Experts of a small language model.
Size: width 192, vocabulary 32768.
Experts: 224 ReGLU neurons an expert, 1 pick a token.
Below are experts of layer 6 (counted from 0) of a mixture-of-experts language model. Rows are named router (the router's row for the expert), down (a neuron's output weights, with its number) and show model dimensions 96-191. Each number is 200 + 40 x the weight over its row's rms, rounded and kept within 0 to 999.
After each expert's rows: "raises" lists some tokens whose logits its average output raises strongly, later layers aside; "comes before" lists some tokens at least twice as common just after its tokens as in all text. This comes from a sample of Wikipedia text that the model never trained on. Tokens count by the router's weight.

# expert 23
router,233,175,245,164,185,238,225,193,157,246,243,207,221,223,196,189,259,201,205,244,215,152,198,203,208,303,189,239,276,168,229,203,156,193,178,142,190,256,172,148,208,185,219,194,189,133,193,252,192,220,256,251,188,221,144,237,217,191,140,178,245,116,149,195,190,278,195,185,161,241,186,182,214,181,169,209,238,163,211,211,190,160,284,177,154,198,180,247,254,184,159,167,233,186,203,196
down0,206,236,205,235,129,241,213,200,191,195,191,228,231,215,190,171,274,235,155,241,164,179,217,171,179,275,184,218,164,177,201,98,188,172,197,132,251,228,192,169,215,149,129,223,276,208,246,219,215,153,120,215,217,165,165,236,229,190,237,212,267,165,173,159,260,201,262,193,182,244,248,232,243,169,172,186,229,220,158,152,206,159,167,174,189,230,150,212,237,124,88,187,191,144,233,170
down1,261,228,227,220,206,201,118,128,241,214,188,223,198,113,166,208,219,177,186,221,210,202,187,171,208,175,180,206,112,203,218,212,212,248,69,142,226,191,242,170,186,198,206,222,191,211,194,153,184,189,230,235,177,141,166,218,249,197,195,140,183,204,182,256,175,174,159,213,254,166,212,210,236,254,162,196,226,269,208,237,204,91,171,267,144,247,264,231,220,171,138,241,200,152,154,178
raises: ", ", "; ", ". ", ".", "-", "\n\n"
comes before: ", ", ". ", "-", ".", "ed ", "s"

# expert 2
router,277,191,191,187,197,197,210,250,212,201,204,233,203,170,197,172,192,108,154,210,214,279,200,197,243,129,243,160,224,183,272,183,247,160,264,197,150,117,152,215,217,151,212,190,184,176,146,202,245,222,210,191,217,213,234,138,165,184,197,262,236,172,198,150,201,203,178,145,228,142,104,169,257,194,220,248,226,185,194,202,222,267,133,214,211,211,204,175,225,191,164,222,278,165,182,272
down0,178,213,180,211,197,220,245,155,248,232,224,257,227,211,210,259,191,182,200,233,217,240,239,238,226,256,239,154,222,161,190,229,180,173,258,230,242,172,250,207,226,216,179,124,197,204,221,169,150,269,187,263,181,176,238,238,310,251,238,168,176,221,219,201,277,194,200,164,219,179,271,201,187,141,206,183,237,180,148,239,232,241,216,255,173,200,287,218,260,213,198,159,200,229,154,164
down1,195,169,248,188,255,159,273,159,255,241,185,254,240,134,250,161,213,185,221,175,225,240,192,122,167,161,204,221,95,253,178,199,237,129,208,170,215,245,221,211,228,223,298,163,194,206,205,213,186,167,220,186,212,186,159,161,161,176,191,133,184,250,223,142,282,172,178,191,233,250,248,192,206,143,167,204,185,269,174,215,253,147,234,220,275,188,244,258,195,242,221,223,269,251,146,166
raises: "— ", "(", "– ", "in ", "and ", "on "
comes before: ", ", ". ", "|", ".", " ", "; "

# expert 9
router,169,215,194,189,188,169,219,184,233,161,205,186,201,118,174,190,162,192,154,233,246,234,240,256,254,165,240,221,233,234,247,277,201,224,203,219,234,174,225,181,216,205,272,225,262,226,161,206,248,141,185,220,238,260,174,168,189,157,209,210,149,227,203,215,198,137,252,162,140,198,247,243,204,156,165,171,198,203,166,146,274,246,149,195,241,109,181,210,214,236,157,119,103,202,139,113
down7,168,147,205,146,214,155,187,251,173,169,209,210,112,190,207,269,233,278,255,197,180,256,193,188,170,166,204,203,200,185,237,244,226,108,173,154,149,76,192,202,169,264,245,208,213,147,212,216,235,279,184,249,272,205,196,183,200,137,201,134,228,152,227,165,215,145,201,162,158,207,260,196,198,167,196,201,217,166,173,213,254,166,218,120,204,214,195,208,167,201,204,175,173,216,235,223
down8,197,160,262,252,205,156,245,242,212,209,205,220,252,128,186,195,212,195,201,230,250,182,204,238,108,168,166,167,240,240,186,215,200,220,223,181,219,191,188,313,247,164,235,228,198,240,194,216,205,247,249,185,238,207,151,249,205,189,235,190,200,107,138,201,163,125,218,193,141,163,208,148,325,247,256,160,237,134,164,218,253,174,241,165,240,160,208,162,213,194,219,200,117,250,198,190
raises: "(", "|", "| ", "in ", "– ", "and "
comes before: "of ", "(", "in ", "and ", "States ", "for "

# expert 20
router,162,217,227,302,226,283,183,199,176,183,211,197,206,235,164,250,272,254,237,166,209,180,160,191,135,197,203,199,206,160,141,164,213,240,163,169,216,135,187,177,220,178,167,175,234,242,272,181,51,226,186,178,180,214,194,162,175,200,189,162,259,216,148,211,158,187,173,220,243,215,236,246,266,166,170,173,144,210,281,202,222,285,186,231,205,271,177,138,193,163,190,176,190,167,226,226
down0,246,169,226,134,182,269,181,224,220,240,175,178,189,230,287,241,246,208,245,203,187,256,148,256,198,215,191,159,184,237,229,237,207,198,188,218,109,272,128,218,196,236,243,153,229,141,169,158,131,206,208,184,249,210,171,232,246,195,217,197,190,264,153,185,222,143,220,202,201,198,178,146,190,256,262,217,214,196,153,230,200,176,251,224,223,212,149,190,240,117,263,287,200,200,220,184
down1,181,241,241,222,245,208,234,229,212,151,160,199,168,203,203,127,223,177,198,155,204,243,215,225,192,216,221,248,242,200,167,159,312,182,222,259,235,273,243,157,225,199,204,238,102,214,157,209,138,161,192,148,201,191,170,204,194,165,120,173,235,199,158,167,248,212,217,230,223,140,240,111,204,117,191,171,194,244,202,177,234,180,218,243,170,212,228,220,164,203,170,157,200,187,177,201
raises: "the ", "a ", "an "
comes before: "the ", "a ", "his ", "to ", "that ", "her "

# expert 31
router,193,249,246,224,206,237,194,206,248,214,220,191,199,253,161,204,247,234,180,152,214,265,172,158,181,161,193,193,173,144,173,205,209,139,216,234,134,137,144,222,223,135,164,159,245,225,253,173,150,235,209,137,179,186,211,115,142,209,233,201,202,185,132,263,135,205,219,208,237,176,170,184,218,240,208,148,208,137,186,244,166,280,114,260,228,223,217,190,191,216,124,156,232,201,168,213
down0,190,208,131,161,186,211,190,153,173,155,218,155,147,225,208,206,104,193,244,200,204,179,242,142,151,219,136,228,219,232,223,127,220,160,198,216,172,152,197,193,225,213,193,209,145,215,190,136,247,187,235,239,119,210,198,167,149,244,270,207,280,217,236,227,203,208,258,252,175,226,205,198,154,234,146,183,262,132,144,202,199,153,151,140,213,141,216,281,180,131,183,213,174,166,223,191
down1,251,162,220,169,177,159,233,125,177,244,182,161,153,226,201,196,201,228,183,222,152,284,175,197,147,189,63,206,271,133,150,146,221,239,219,183,151,260,191,241,233,247,136,184,209,164,218,180,233,157,199,128,225,210,162,204,234,174,125,164,198,165,182,148,141,201,205,221,160,161,183,174,193,173,234,136,163,194,195,201,172,225,222,224,167,181,232,175,296,125,244,187,251,195,182,230
raises: "the ", "a ", "this "
comes before: "the ", "a ", "201", "200", "his ", "199"

# expert 24
router,92,192,190,172,220,194,249,143,233,205,154,209,161,275,259,211,184,269,217,259,185,196,202,136,256,262,187,188,200,226,197,175,210,180,221,215,135,197,262,264,224,248,179,176,208,183,125,199,272,226,219,158,220,239,174,264,230,277,116,171,186,220,185,203,198,247,201,211,145,162,216,242,187,205,155,108,105,247,181,238,170,242,176,125,256,182,204,173,184,167,227,184,140,246,166,223
down0,133,189,233,191,176,146,184,178,207,185,256,178,171,259,174,135,212,207,241,204,126,176,293,136,216,220,200,191,223,122,213,158,198,169,196,132,133,155,190,168,174,203,159,245,265,228,225,197,232,263,203,169,171,172,212,240,219,183,224,217,170,223,226,151,139,212,276,232,135,207,202,198,218,143,211,248,218,198,256,168,241,198,253,154,193,192,276,290,171,257,274,152,210,207,206,198
down1,226,285,171,264,219,247,144,210,244,218,154,235,218,217,265,238,134,200,228,186,224,273,85,143,184,168,171,148,158,289,194,189,235,202,223,191,207,223,184,223,222,191,212,220,135,242,202,195,276,249,235,236,234,214,207,240,194,169,221,110,211,163,246,176,127,200,207,169,212,193,235,230,219,226,245,301,181,185,208,294,257,156,171,206,189,169,203,225,118,236,169,190,308,235,205,238
raises: "\n\n", "\n", "5 ", "2 ", "3 ", "6 "
comes before: "\n\n", "\n", "S", "00 ", "5 ", "000 "

# expert 30
router,236,230,228,244,183,234,240,192,273,235,181,191,272,124,185,238,261,161,167,211,223,228,254,167,264,242,223,150,146,186,141,163,174,159,237,174,175,181,175,258,193,135,254,211,134,183,158,235,262,208,178,144,185,218,169,212,149,144,182,256,152,272,125,209,210,279,239,206,235,184,196,172,218,157,249,212,220,245,159,230,172,231,252,225,221,178,206,114,165,142,238,209,158,229,236,250
down0,199,166,269,223,174,186,203,193,246,164,182,155,242,284,221,330,272,234,193,198,205,219,208,181,192,230,193,267,244,189,120,224,250,196,186,212,230,221,244,201,167,227,111,159,204,164,147,222,275,195,181,156,207,184,148,144,188,231,209,184,163,202,209,121,232,106,224,209,249,199,206,220,164,213,231,136,176,156,202,217,157,203,236,228,263,130,84,171,202,201,180,204,201,186,199,233
down1,139,158,172,170,169,157,274,208,207,239,206,197,191,225,244,162,207,225,188,262,187,203,158,181,183,195,224,233,277,209,220,171,144,211,102,147,145,199,265,132,178,184,170,144,160,204,241,162,174,226,177,101,222,186,97,202,247,235,224,260,169,226,140,140,198,236,181,232,227,221,199,209,238,225,236,195,164,222,151,135,165,209,196,231,271,154,201,151,171,202,258,220,182,171,165,204
raises: "0", "4", "5 ", "5", "6 ", "3"
comes before: "0", "5", "3", "4", "2", "6"

# expert 15
router,180,130,224,199,206,222,185,189,216,250,247,237,175,186,249,228,194,217,146,199,162,235,225,116,215,194,206,175,189,201,148,174,166,195,266,279,208,162,232,258,174,184,152,278,188,238,177,220,255,225,188,230,120,163,166,245,145,142,248,220,175,267,203,255,159,247,116,193,182,224,167,237,135,209,155,169,217,186,232,199,204,229,312,238,254,232,212,223,139,136,257,165,214,235,255,223
down0,138,217,183,201,216,224,143,204,268,218,202,149,199,248,277,162,305,265,168,190,246,155,163,177,255,162,131,271,175,170,196,240,239,241,197,228,170,184,204,188,86,181,273,235,147,231,184,206,154,216,242,244,207,213,194,222,214,212,173,209,131,302,238,177,131,210,196,214,191,145,205,244,256,120,179,172,205,156,210,181,161,222,196,184,182,211,135,195,219,296,256,182,242,246,132,234
down1,246,260,236,151,255,255,198,203,152,218,186,167,217,290,255,212,150,208,211,172,113,196,124,222,211,240,194,207,247,209,199,186,182,242,175,224,172,176,216,207,163,238,240,141,175,217,277,262,241,200,169,185,176,117,184,177,167,218,173,252,211,252,147,257,248,213,158,175,160,127,233,145,112,207,184,214,164,181,211,139,214,105,142,190,186,191,301,189,144,213,267,164,212,178,208,196
raises: "— ", "– ", "5", "1", " ", "2"
comes before: "0 ", " ", "0", "1", "1 ", "+"

# expert 16
router,203,173,259,168,202,139,188,246,135,196,135,143,190,141,178,195,140,218,245,225,204,243,187,187,216,169,232,204,153,199,190,259,182,149,235,155,181,225,226,212,228,236,252,269,182,252,218,252,263,119,201,243,239,213,156,280,174,216,251,166,208,202,246,261,238,278,194,194,147,175,178,207,195,166,223,206,190,165,222,220,148,152,146,184,207,226,236,192,198,265,263,196,181,272,183,250
down7,208,198,127,181,203,189,239,262,192,233,270,186,217,235,214,257,160,180,106,234,301,253,276,262,199,214,166,217,235,158,107,186,191,183,189,254,208,160,213,92,197,305,189,250,196,218,256,227,200,144,170,182,227,207,247,233,176,229,242,172,193,157,181,201,164,190,175,240,204,207,189,194,205,156,119,277,212,219,235,187,252,168,202,203,194,135,180,178,267,186,227,148,148,176,160,190
down8,158,211,186,172,150,311,272,280,214,164,254,176,268,229,209,173,224,149,233,217,247,102,213,221,194,252,182,204,245,199,265,213,189,227,208,196,237,198,263,160,220,230,278,179,213,217,130,252,178,267,208,183,167,165,167,190,257,240,222,197,175,158,210,163,171,158,210,141,220,219,282,157,206,244,212,207,248,237,146,209,212,212,206,119,175,280,250,179,228,164,172,139,200,175,221,141
raises: "and ", "(", "in ", "| ", "202", "201"
comes before: "201", "202", "200", "199", "• ", "198"

# expert 25
router,261,225,277,202,211,250,195,135,222,209,162,213,209,133,179,153,214,166,174,234,267,132,243,172,203,172,215,201,232,241,189,190,201,189,181,265,176,230,149,171,177,183,215,157,261,232,200,208,136,179,260,238,237,216,200,217,236,164,190,243,206,200,187,182,202,217,145,119,184,196,222,228,166,255,208,262,241,155,146,174,152,183,189,223,180,173,229,193,224,253,186,212,162,130,188,123
down0,215,268,239,202,183,166,205,279,137,213,193,268,210,179,213,135,196,196,279,129,239,148,226,213,157,169,160,206,148,249,135,166,161,253,249,196,165,148,187,270,142,257,251,189,246,206,225,162,191,151,218,180,263,101,147,234,160,240,179,225,177,184,211,211,187,225,168,175,212,221,168,167,181,158,149,217,193,245,183,185,180,204,182,260,125,186,257,123,219,162,129,262,129,129,163,224
down1,263,213,205,193,176,199,245,183,211,179,231,185,203,177,198,227,171,186,171,214,191,178,240,147,238,175,123,123,217,285,189,144,253,258,63,198,224,194,213,148,186,178,213,202,201,220,289,144,233,223,246,202,87,241,118,227,180,174,170,229,219,228,168,185,232,204,196,203,149,195,248,196,234,279,161,180,168,180,164,206,130,252,152,108,116,217,180,258,227,249,168,165,202,232,242,231
raises: ", ", "-", "at", "'", "i", "ous"
comes before: ", ", "\n", "'", "o ", "a", "\" "

# expert 26
router,141,232,224,168,271,249,230,275,244,196,214,185,275,220,218,226,143,265,273,237,179,240,279,237,230,199,215,215,157,119,194,156,217,212,166,194,244,155,211,240,253,187,242,182,132,224,170,145,230,259,175,216,243,188,181,155,211,210,270,164,148,184,194,166,220,177,212,226,147,195,183,212,197,271,187,214,196,164,174,197,242,134,191,274,176,140,158,231,192,262,198,207,151,234,250,133
down0,186,227,154,135,153,147,202,238,197,166,192,224,176,189,209,202,166,173,163,220,176,279,227,214,161,223,174,208,167,195,210,213,194,184,144,290,205,185,159,263,181,261,203,181,213,211,264,184,211,213,109,196,223,223,146,226,125,121,193,254,227,166,209,260,258,178,141,146,248,159,214,174,236,250,213,199,161,192,165,192,251,165,139,215,182,206,175,169,117,163,178,203,278,190,178,132
down1,193,174,236,209,235,219,221,225,279,202,171,154,116,207,272,188,188,213,221,212,80,175,197,157,232,252,158,263,238,188,192,118,217,187,233,187,245,200,226,197,192,187,133,190,210,131,268,188,141,146,200,165,237,230,279,208,245,237,246,169,251,197,167,181,171,173,217,168,168,172,254,223,257,195,166,225,199,196,270,187,239,180,153,205,185,268,239,224,186,201,175,164,224,245,222,235
raises: "| ", "(", "|", "and ", "in ", "/ "
comes before: "| ", "|", "(", "m ", "km", "– "

# expert 19
router,273,192,149,172,231,122,155,199,256,199,214,198,211,186,187,184,175,164,184,194,224,238,208,266,251,187,147,165,179,214,186,201,204,263,194,213,184,219,240,184,252,173,218,189,184,220,190,207,188,138,255,258,196,242,260,146,238,155,229,279,263,242,258,167,143,248,130,201,181,142,228,194,164,219,197,163,203,151,192,225,214,186,159,200,225,217,148,171,232,160,256,281,209,220,150,258
down7,205,164,216,276,223,215,180,169,223,153,210,283,187,206,200,246,233,247,158,142,151,226,232,213,244,175,147,149,165,193,165,265,151,139,270,239,215,147,180,133,195,191,172,200,198,240,200,209,255,124,231,158,281,266,201,221,221,139,163,199,206,240,179,237,266,223,231,156,183,231,184,183,288,308,188,272,248,198,168,218,252,292,251,258,209,201,152,245,237,177,205,176,183,272,123,155
down8,192,149,206,160,193,163,132,254,261,170,207,227,200,257,147,190,176,257,176,192,208,134,181,141,100,256,260,141,206,217,186,212,194,195,172,178,188,205,121,219,167,162,199,199,169,231,263,198,175,202,186,187,200,184,224,214,142,132,103,170,132,236,188,274,218,200,151,168,190,201,248,182,217,246,148,249,165,260,224,197,175,192,116,260,119,191,200,252,201,183,185,173,200,254,192,204
raises: "| ", "- ", "Source", "home ", "Note", "T"
comes before: "- ", "| ", "|---|---|---|", "|---|---|---|---|---|", "|---|---|---|---|", "|---|---|---|---|---|---|"

# expert 28
router,222,168,151,232,178,229,234,234,160,238,253,214,217,185,105,203,244,238,189,197,207,189,210,248,162,187,166,197,282,248,252,198,138,275,187,128,237,134,172,149,176,215,229,164,202,135,176,170,146,199,172,201,180,218,207,227,218,196,209,176,178,176,289,158,170,115,217,217,246,188,171,191,210,117,209,203,162,208,249,147,185,284,178,220,175,174,175,170,230,197,114,203,209,170,239,167
down7,141,233,170,152,172,201,207,186,238,216,249,226,259,134,193,220,154,129,238,130,192,190,232,160,167,288,178,203,217,157,244,166,194,149,193,240,206,192,225,256,198,217,161,182,151,153,232,204,261,192,220,274,220,193,215,173,164,305,220,188,193,187,255,223,161,233,155,185,206,160,207,234,158,165,158,253,175,177,235,245,165,216,184,163,192,148,189,213,175,163,161,218,165,194,224,186
down8,271,210,185,193,158,222,187,190,192,150,223,224,154,140,196,184,177,148,217,254,198,256,268,186,156,278,158,269,238,189,219,113,123,207,188,181,207,174,211,303,271,273,209,184,205,157,216,153,183,191,202,179,172,231,205,186,251,228,296,161,261,179,230,224,139,181,242,187,209,226,255,251,231,167,192,212,227,85,190,238,233,236,199,174,247,281,149,256,217,171,140,147,142,151,149,171
raises: "in ", "and ", "to ", "on ", "for ", "of "
comes before: "of ", "in ", "and ", "to ", "for ", "was "

# expert 10
router,152,190,236,188,238,193,223,192,213,151,215,263,217,196,241,156,185,165,206,135,172,226,196,217,158,252,247,186,165,156,219,224,261,199,157,194,221,162,217,231,236,181,149,174,192,181,288,190,190,190,202,213,234,205,230,209,235,269,270,204,196,156,240,220,254,218,246,241,222,223,178,245,218,196,182,254,280,201,240,152,172,250,251,133,217,235,166,259,225,176,143,157,244,181,197,184
down7,191,177,187,235,210,176,225,196,233,224,219,246,157,201,171,202,107,234,192,175,228,244,175,205,172,266,119,279,291,153,150,243,230,139,287,235,175,169,245,243,241,132,177,183,229,188,190,154,168,214,188,285,220,209,163,182,193,157,180,200,165,146,186,200,179,211,227,108,228,197,243,235,188,247,100,226,216,304,179,166,222,205,210,205,239,197,194,228,265,217,239,205,234,217,176,235
down8,236,278,141,186,199,126,228,205,180,275,156,155,188,230,188,165,195,163,222,190,220,235,112,193,245,195,176,263,202,267,229,182,229,179,243,259,150,236,199,175,154,152,234,250,229,179,188,164,187,191,233,146,179,231,212,206,191,216,155,222,162,133,158,237,158,235,175,181,168,202,235,145,208,194,261,137,142,161,236,100,218,207,170,200,193,157,187,172,118,244,119,191,142,199,197,188
raises: "the ", "with ", "a ", "as ", "and ", "not "
comes before: "and ", "which ", "but ", "he ", "the ", "who "

# expert 8
router,256,199,147,253,210,203,154,178,229,134,233,263,243,187,158,253,256,227,218,201,165,115,196,152,187,171,252,144,214,175,134,141,176,219,237,189,251,224,181,173,187,205,156,160,187,228,204,128,188,229,214,172,120,194,195,246,188,185,174,126,204,256,187,188,230,142,180,172,243,210,131,199,239,213,141,183,167,237,278,137,227,211,220,202,150,194,170,181,152,217,221,269,248,181,210,240
down0,254,239,185,164,229,180,200,239,157,161,292,218,245,202,124,250,109,182,154,235,257,183,244,148,181,193,209,293,202,143,175,269,231,214,215,192,246,187,182,203,183,224,207,236,207,181,137,171,165,182,259,230,138,190,152,235,227,210,288,167,178,131,184,205,169,229,153,194,202,256,178,223,159,206,240,216,173,263,150,177,189,91,156,238,203,221,179,221,226,148,155,250,214,222,114,226
down1,261,217,221,213,195,275,207,190,166,221,219,134,174,188,143,136,129,264,182,268,177,219,197,173,138,226,161,236,201,151,254,242,250,252,131,199,203,243,221,183,122,227,216,231,151,206,138,167,187,235,255,162,258,213,158,242,218,227,93,181,206,148,188,232,211,196,197,241,236,230,197,219,206,155,184,223,247,217,270,241,144,219,205,258,294,213,266,188,208,237,185,148,220,154,159,192
raises: "a ", "also ", "the ", "an ", "in ", "\""
comes before: "a ", "been ", "not ", "in ", "to ", "also "

# expert 13
router,237,169,190,206,219,225,224,228,202,140,247,218,168,172,229,170,142,131,169,169,162,161,259,164,276,187,192,184,153,221,224,237,237,192,209,226,238,223,166,231,160,148,243,214,183,258,138,194,245,275,245,207,175,226,177,102,166,205,214,182,144,160,231,226,147,228,222,158,168,112,113,107,248,210,172,277,164,194,174,235,241,284,217,221,228,132,213,206,226,189,154,220,160,169,168,208
down7,230,225,167,233,193,175,188,289,104,217,202,230,134,188,199,239,200,129,207,253,255,242,184,222,218,199,188,231,193,125,164,192,149,213,144,126,210,163,162,206,167,236,215,180,166,212,248,154,106,171,190,259,225,139,250,213,188,228,255,216,227,212,138,170,187,273,199,163,202,155,204,222,153,189,204,185,200,168,174,167,141,170,306,236,272,172,241,193,219,227,207,168,189,151,227,236
down8,211,187,200,254,178,157,255,152,155,216,243,181,218,178,153,164,152,177,202,194,167,210,221,201,175,197,167,202,242,150,252,265,216,214,264,234,212,177,238,252,214,221,182,264,160,151,209,226,146,156,174,232,200,140,195,199,226,195,257,237,290,181,207,185,205,164,114,252,202,208,188,219,226,214,215,218,132,271,263,238,241,211,202,224,195,227,216,270,154,219,203,231,143,222,240,206
raises: "and ", "(", "|", "A", "N", "S"
comes before: ", ", "of ", ". ", "(", "°", "Road "

# expert 4
router,243,158,261,136,124,230,139,249,195,222,200,156,193,232,175,248,139,168,180,258,195,227,183,138,242,252,275,224,196,192,200,277,179,169,231,279,205,127,163,210,159,143,216,163,164,205,157,263,268,252,228,204,222,235,179,186,137,141,134,164,174,164,168,183,264,259,243,168,222,164,175,190,159,157,172,247,237,211,145,215,270,198,226,249,237,206,273,173,179,162,199,152,247,193,165,153
down0,229,177,196,209,156,99,248,200,213,260,198,245,205,221,196,205,146,196,229,256,199,167,130,238,203,87,255,177,202,177,256,211,182,203,217,220,209,236,254,200,167,240,179,169,194,168,176,221,176,198,199,187,186,280,223,226,215,181,83,228,164,209,292,190,212,217,194,214,239,238,226,295,157,200,144,245,200,219,255,185,200,190,212,177,230,169,255,137,199,230,217,293,104,214,166,227
down1,214,187,212,214,277,210,270,184,241,201,236,224,193,279,253,256,119,136,166,238,183,164,191,238,201,204,233,173,150,182,221,161,235,192,248,224,196,127,184,192,157,164,171,157,141,183,280,229,235,254,165,249,209,270,162,231,177,248,184,194,219,198,146,145,174,187,148,182,184,170,161,194,263,237,88,169,217,170,194,209,187,139,193,151,205,167,187,197,223,155,254,171,194,214,230,190
raises: ", ", "; ", "\n\n", ".", "-", "\n"
comes before: ") ", ")", "-", "; ", "/", ","

# expert 7
router,222,257,243,157,188,162,210,169,176,223,253,272,195,239,231,193,153,169,225,148,128,221,246,250,141,204,223,155,157,223,229,242,174,177,214,276,207,222,240,201,197,268,257,241,179,217,221,267,218,186,152,200,197,211,215,168,193,211,255,275,212,229,158,206,203,162,239,172,227,250,272,234,159,206,226,126,173,205,162,174,165,156,206,208,230,169,181,243,183,193,203,183,222,171,212,232
down0,142,193,234,276,182,233,195,172,203,182,182,141,204,173,189,211,144,203,149,225,232,211,184,222,207,152,279,167,180,228,195,257,211,247,157,259,228,154,175,176,118,143,255,182,195,188,208,186,192,167,167,242,167,147,156,185,174,143,100,143,177,180,147,166,195,258,208,198,168,240,205,232,241,129,198,230,178,182,247,193,274,174,215,159,200,220,231,156,200,170,188,117,240,188,145,161
down1,154,243,156,180,171,156,154,210,209,227,223,195,214,240,142,186,242,190,167,230,172,231,178,203,171,263,231,130,206,147,218,235,227,251,224,233,225,271,247,255,173,238,131,195,185,228,260,200,133,225,251,244,110,214,167,135,231,247,179,277,241,190,187,164,191,242,198,275,242,222,132,223,225,213,209,257,238,225,208,189,254,250,178,205,192,293,159,195,198,212,200,268,211,246,175,254
raises: "No", "Team ", "F"
comes before: " ", "\n", "| ", "==", ": ", "Candidate "